Experts of a small language model.
Size: 8 layers, width 256, vocabulary 32768, 81.3M parameters.
Experts: 32 experts in each of 8 layers, 1 pick a token.
Training: a variant of SOAP for the experts, 340M tokens, 10364 steps.
Below are experts of layer 3 (counted from 0) of a mixture-of-experts language model. Rows are named router (the router's row for the expert), gate (a neuron's input weights, with its number), up (a neuron's input weights, with its number) and show model dimensions 0-255. Each number is 128 + 24 x the weight over its row's rms, rounded and kept within 0 to 255.
Before each expert's rows: "comes after" lists some tokens at least twice as common just before its tokens as in all text. This comes from a sample of Wikipedia text that the model never trained on. Tokens count by the router's weight.

# expert 12
comes after: "in ", "to ", "a ", "of ", "his ", "for "
router [137 123 154 112 131 115 165 135 135 131 169 125 113 110 141 107 148 152 152 142 148 111 127 111  86 123  92  96 119 171 150 123 124 113 161 138 116 146 109 154 137 108 158 116 132 136 132 124 168 122 126 182 163  93 116 128 117 103 134  92 111 170 110 121 155 147 162 119 155 133 165 128 143 105 114 116 129 118 164 143 113 104 102 139 111 157  88 149 169 112 129 120 111 135 139 152 152  91 120 158 113  96  94 141 132 124 102 144 173 116 156 116 140  69 137 108 151  76 156 152 119 140 101 128 141 130 101 148 152 122 159 112 120 152 144 133 168 110  95 132 129  89  89 165 115  97 134 159 110 122 111 113 178 153 155  86 161 159 179 122 113 152 136 101 122 171 112 145 131 143 138 135 141 143 120 113  87 145 169 101 111 146 123  99 109 121 137 129 148 118 102  68 112 126  90 123 145 110  98  75  81 108 119 153 109 160 159 105  94 128 142 114 158 158 138 133  97 110 139 135 150 144 154  71 129 161 145 146 136 119 139 124 115 103 134 117 176 162 185 149  80 166 118 113 110  89 123 124 115 100 104  96 118 120 118 107]
gate2 [115 140 154 121 162 108 130 124 143 147 145 123  94 142 121 168 134 123 130 128 120 118 115  96  94 133 153 149 137 127 130 113 117 118 131 139 170 165 104 169 117 157 165 110 101 123 134 184 126 140 149 109 145 162 129 164 184 142 103 110 160 120 144 100 129 145  99 152 139 150 115 125  92  86 148 138 123 143 138  91 144 103 120 166 123 104 113 142 134 134 169 124 110 127 183 135 129 139 136 143  66 111 146 116 149 144 143 132 131 176 110 152 124 106 143 139 163 140 146 101 111 149 156 205 136 139 196  74 111 123 135 126 130 142 184 104 134 109 125 171 140 120 147 123 171 123 139 117 133 140 179 119 112 141 136 149 139 145 139 136 124  97 104 141 150  93 142 137 114 161 127  96 106 115  93 115 142 162 150 169 116  72 117 125 146 127 117 110 103  95 118  73 143 115 133 193 126 113 104 108  98 167 136 103 113 144 129 114 110 107 154 161 160 174 124 153 102 128 141 145 161 112 112 129  85 142 110 171 113 161 159 167 115 145 112 133 129  83 142 152 117 131 140 118 119 114 120  93 152 104 152 124  90 114 152 109]
up2 [137 121 129 136  97 140 122 122 106 113 142 148 161 117 153 103 115 114 119  98 118 129 149 140 164 110 138  80 100 121 152 150 129 128  99 126 104 100 157  80 156 120 106 133 163 112 118 107  96 127  90 160 113 101 103 103  94 106 146 139  83 172  99 133 117  99 143 130  98 100 131 151 176 169 107 117 164 138 105 180 130 141 153 126 127 149 157 111 130 145  99 122 146 146  91 130 113 122  96 152 180 151 112 119  90  75 122 119 157 105 115 104 122 163 127 140 117 116 160 110 159 127 111  55 144 115  90 158 145 125 130 174 123 151 120 163 136 135 118 110 113 127 119 143  95 110 165 160 122  91 107 124 125 130 127 107 111 110 123 129 141 131 157 118  98 164  95 103 146 126 101 129 131 146 139 149 136 124 136 124 164 174 155 175 124  82 131 140 152 153 149 160 111 137 121  49  97 135 112 176 180  91 111 156 176 115 130 126 161 137 113 106 118  94 136 118 148 111 106 100 114 139 163 128 130 125 125 115 155 114 132  97 127 107 141 101 113 179 122 110 169 165 105 127 123 131 121 137 136 136  95 139 175  99 109 147]
gate3 [162 147 104  75  94 183 140 156 149 143 112 134 153 148 151 129 134 116 131  86 152 150 147 164 114 107 124 118 151 123 129 125 146 135 159 179 112 106  93 188  94 130 155 120 107 120 162 123 114 118 147 116  99 106 102 101 143 113 124 100 125 104 161  57 168 123 113 146 168 159 130 162 141  73 116  95 145 131 167 140 136 136 155 108 117 149 139 103 140 116 125  95 128 149 148 143 138 159 118 122 159  83 149 150 116 132  99  98 171 103  80 145 116 134 122 140 144 110  97 114 107 160 128 167 151 134 137  99 152 133 159 164 117 113 148 115 128  92 138 111 120  95 116 157  97 140 154  65 111 153 116 111 130 120 137 115 135 132 173 108 114 152 123 101 119 147 125 129 111 110 155 145 134 118 113 129 146 144 119  91 133  81 150  97 106 140 130  81 146 118 135 133 129 141 118 158 152  57  68 148 129 175 114 153 136 139 182 117 127 142  88 119 113 100 110 109 143 137 105 111 150 122  96 149 106 153 112 110 135 147 133 120 105 132 122 147 131 116 167 107 115 100 144 116 109 155 120 133 142  87  97 164  95 110 131 110]
up3 [180 120 114 108  86 158 117 164 112 126 114 143 110 143 163  99  95 145 143 113 119 169 176 144 110 111 119 145 130 112 111  75 145 108 148  90 150 113 146 124 133 120 141 130 115  98 110 148 159 132 115  96 143 109 126  87 115 145 118 117 116 119 159  86 161 148 111 159 174 148 120 121  86  92 112 106 135 175 132 100 137 118 127 127  95 108 110 132 171 165 152 107 142  91 140 123 138 151 105 110 153  73  87 121 130 147 136 118 159  85 134 127 137  96 170 107 153 135 129 126 127 120  97 173 144 119 158 135 120 158 150 138 115 151 113 111 117 117 167 137 135 153 111 178 128 133 143 135 167 172 126 142 117 116 114 104 125 100  96 109  69 166 154 131 160 153  69 133 157 130 125 128 170 108 170 128 111 127 122 112 124 109 101 101 135 120 117 157 125 104 125 115  91 131  81 140 153  94 169 126 120 152 105 116 121 122 129 118 128 162 129 148  99 148 124 120 120 172 114 114 154 126 138  81 132 140 114 134 103 113 137 131 139 219 140 145 125 151 139  97 133 116 157 161 141 126 134 131 154  96 120 112 136  96  83  76]
gate4 [168 157 137 140 112 123 117 124 104 137 150 119 135 132 115 144 114 140 127 114 103 107 161 106 115  81 143 150 170 153 120 158 102 139 154 151 101 171  72  97 158  96 135 181 124 120 176 167 130 112  84 158 102 143 146 120 159 146  91 120 134 128 131 109 120 169 128 164 124 153 141 126 129 132 136 144 144 145 113 127 184 119 103  82 123 121  76 133 156 134 143 134 173 120 109 124  98 127 133 128 193  60 109 163 126 122 129 110  97 143 137 186 143 142  72 122 144 113 111 143 135 144 152 155 120 103 130 156 117  97 127 128  93 159 140 114  92 172 148 116 122 132 109 116 132 160 138 163 140 174 158 114 140 140 136 140 133 152 147 143 104 163 111  87 138 111 133 147 173 120 115  77 136 121 115 130 101 132 156 116 147 142 129 139 119 108 148 116 133 127 100 124 142 125 105 125 154  96 120 115 121 109 151 128 106 169 145 140 118  91 103 105 142 140 131 112 113 118 149 139  98 172 107 128  92 122 154 125 134 151 174 189 168 131  94 127 119 145 135  90 134 123  82 178  99 139 102 116 110 169 131 116 107 133  99  98]
up4 [147 137  98 140 135 125 107 144 119 136 106 171 128 167 136 170 134 107 163 115 106  62 176 106 143 119 168 161 187 120 129 152 113 151 113 149 128 162 130 119 128 118 120 168 118  94 187 146 138 123  82 180  70 159 141 162 175 131 121  98 148 171 127 111 110 131 135 163 135 154 138 130 106 144 157 130 132 117 126 159 154 102 119 121 126 119 101 113 140 150 127 150 167 133 147 124 105  99 106  83 161  84 134 153  75 138 128 123  75 134 146 173 132 170 104 130 143 150 126  76 110 133 162 153 139 108 126 101  88  81 115 154 105 158 149 129 114 111 117 126 120 135 107 128 109 110 129 109 120 183 120 109 101 139 153 103 113 148 132 130 156 137 124  84 133 147 121 169 153 112 153 121 115 114  87 115  88 152 138 123 120 139 114 100  91 101 132 156 128 123  75 103 121 131 129 113 134 108 152 153 130 110 101 143 123 152 136 153 149 117  72 108 129 143 130 133 114 100 137 112 131 150 115 116 122 107 149 146 113 132 158 148 136 121  79 130 161 150 105 139 153 135  99 140 121 115 128 146 109 167 107  85 129 163 111  89]
gate5 [139  98 105 169 117 132 136 128 126 102 138 129 116 158  95 144 154 147 122 144 123 120 159 117 111 145  76 112 171 133 134 102  80 189 124 147 129 134 158 155 136  99 125 139 142  82 142 104 134 177 114 172 122 109 125 131 105 114 103  89 139 159 131  94 178  80 131 123 126 137 132 107 118 102 127 139 137 125 166  96 137 122 116 105 124 130 152 140  81 120 128 142 135 149 158 132 165  75 153 139 113 120 113 137  95  96 124 130  80 144 149 160 102 121 138 187 137 130 132 135 138 122 167 120 121 128 100 111 134 125 114  83 169 105 144 123 144 116 143 117 134 119 130 139 118 112 150 121 158 121 141 134 134 177 109  86 114 153 179 156 120 139  99  87 106 117 142 107 120 120 131 138  98 103 133 105 125  81 151 136 115 138 163 127 132 134 118 111 105 112 124 120 107 123  86 150 150 113 104  96 147 143 144 162 102 186 157  70  84 104 151 146 137 133 147 106  83 104 139  95 122 139 179  83 114  99 103 148 129 183 150 179 108 103 123 145 117 137 156 163  90 101 135 151 129  95 127  88 130 150 156 121 148 122 124 160]
up5 [106 128 106 160 100 114 149 169 149  46 138 126 117 128  78 109 161 154 112 135 129  95 169 106 120 168 130 112 164 122 126  79 123 148 125 131 150 141 148 164 163 102 137 155 158 110 115 100 136 133 145 116 120 145 126 161  82 103 118 106 130 169  98 130 142 128 136 130 133 112 125 112 138 103 120 157 154 112 118 113 110 160 117 119  94 141 157 123  84 124 145 147 102 164 127 153 133  85 173 133 127 117 140 138 107 126 161 133 107 183 117 158 109 149 154 157 137 107 123  96 150 108 156 141 153 133  95  79 112 158 115  83 137 115 134 138 136 115 110 137 145 108 132 158 136 137 127 128 110 124 126 145 149 159  99 101 146 158 159 145 126 131 108  77 123 153 172 120 110 161 121 115  91 108 148 100 101  94 168 134 112 111 137 115 145 118 103 126  93 111 131 109 148 109 119 114 140 128 102 100 172 118 105 181 151 173 129  68 122 122 138 153 119 108 158 126 101 110 119  93 100 131 191  80 123 142 114 141 152 144 179 178 122 133 147 111 135 144 141 184 104 132 141 126 117 130 126  90 130 143 161 151 140 148 161  99]
gate6 [141 121 141 155 103 106 133 148 160 157 108 130 140 118 123 110 160 136 141 123 119 113 119 127 147 124 147 139 140 126 153 115 172 151 129 154  81 128 106 151 120  96 136 162 105 152 172 126 123 111 105 112 102 132 127 126 159 116 166 122 182 132 108 166 103 126 102 173 153  69 143 143 174 175 139  95 133 135 168 145 116  93 111 130 122 142 143 140  81 127  89 125 144 127 137 150 134 116 106 129 132  92 100 132 153 156 131 121 175 103 103  79 111  88 130 139 110 133 144  86  96 193  81 117 169 140  98 137 132 122  95 154 113 149  84 110 100 110 108  97 116 107 137 153 159  85 171 119 123 101 105 105 114 103 164 115 116 115 124 162 121 122 110 122 167 131 146 117  90 131 127 136 127 141  94  95 139 137 118  55 138 122 122 139 117 111 126 141 108 155 106 114 129 140  88 136 127 142 134 151 109 130 143 156 116 139  96  69 138 134 108 124 168 125 136  86 168 103 117 124 116 137 121 100 157 162  82 126 124 116 148  90 149 143 121 105 152 175 147 145 118 166  95 110 127 131 189 109 154  90 120 115 111 120 119 147]
up6 [140 137 108 133 115 176 158 113  78 126 123 116 135 121 130 137 138 133 110 165 134 113 113 140 134 162 112 117  91 135 113 113  93 125 118 117 149 139 204 111 117 134  94  87 148 134  84  97 140 104 137 132 156 116 149 138 131 110 135 143  85 159 114 103 126 152 145  62  97 133 102  77  95 121 103 140 145 147  89 143 144 119 144 107 131 144 133 150 140 141 178 131  82 131 132 127 104 107 142 124 119 148 108 148 110 122 118 118 108 127 147 139 153 107 116 122 164 165 123 113 138 137 107 131 105 139 131 133 146 139 111  88 114 129 141 141 176 136 114 170 153 142  98  77  77 119 104  87 121 130 114 129 142 147 101 134 120 104 132 100 134 107 138 130  90  94 122 125 149 139 134 111 115 124 154 139 152 132 152 163  99 137 139  86 107 155 131 109 190  66 181 166 152 108 168 114 152 150 150 104 138 121 102 129 119 159 133 141 153 152 171 133  88 116 115 164 103 135 152 136 125 150 106 161 132 108 177  75 129 126 146 158  92 141 104 131 111 132 152  92 130 125 157 111 149  81 124 148  86 171  86 159 101 116 161 117]
gate7 [195 123  90  97 108 140  70 107 104 156 150  89  63 112 167 142 128  91 117 124 114 139 116 161 147 169 110 149 141 114 162 148 123 130 151 140 126 144 123 138 145 124 113  80 128 149 135 151 133 153 108 119 151 143 131 128 171 130  86 134 119 148 131 112 141 152 117 140 140 146 117 150 160  93 152 115 131 118 121 138 159 107 120 117 120 166 163 153 124 149 122  88 126  91 126  81 133 117  97 139 161 107 118 132 140 127 101 116 140 146 104 129 115 168 122 125 103  76 164 107 152 169 112 115 165 113 135 139 122 112 161 141 151 145 161  96 121 125 138 163 131 108 122 144 132 135 146 137 164 127  82 130 144 132 143 135 160 164 126  71  91 146  99 174 122 135 104  95 112 110 112 159  96 127 171 154 110 151 167 140 118 119  96 134 135 135 130 134 116 115 145  57 160 120 106 154 176  57  97 142 129 130  98 125 153  95 122 125 105 153 144 138  83  95 118 171 120 116 112 130 136 121 153  87  85 144 140 141 168  86 155 138 117 144 112 150 133 122 111 116 131  92 145 119 150 120 124 140 144 146 130 122 115 133  89  88]
up7 [102 108 150 149 132 143 175 166  89 108 120 156 202 136  86 127 124 161 114 123 134 136 115 117 108 102 139 118 139 137 119 107  87 158 109 130 160 157 109  94  98  89 158 150 120 184 160 147 103 135 153 128  76 107 143  94 106 116 180  91 125 117 120 162 130 130 137 110 128 113 150  99 105 119 107 146  98 141  87 135 118 124 117 136 132  81  91 107  87 113 120 147 122 142 150 160 121 144 139 139  79 101 134 169 120 113 139 130 102 110 162 111 138 126 120 102 133 186  99 159 129  81 145 139 107 157 108 128 146 154 109 119 126  92 131 155 137 107 134  85 116 141 124 142 137 150 132 141 103 130 142 147 130 126 113 149 105  96 146 117 178 139 169 115 132  88 165 168 132 132 149 115 138 101  91  89  78 119 109  95 104 174 113 110 132 124 149 133 141 147 108 160 112 117 144 126 113 162 179 144 123  98 148 138  95 186 102  92 102 108 136 102 149  95  78 101 128 125 127 138 123 167 113 162 172 128 106 124 100 159 106 130 129  89 112 128 137 121 129 135 139 133 146 107 104 118 110 125 122  95 132 133 157 109 141 150]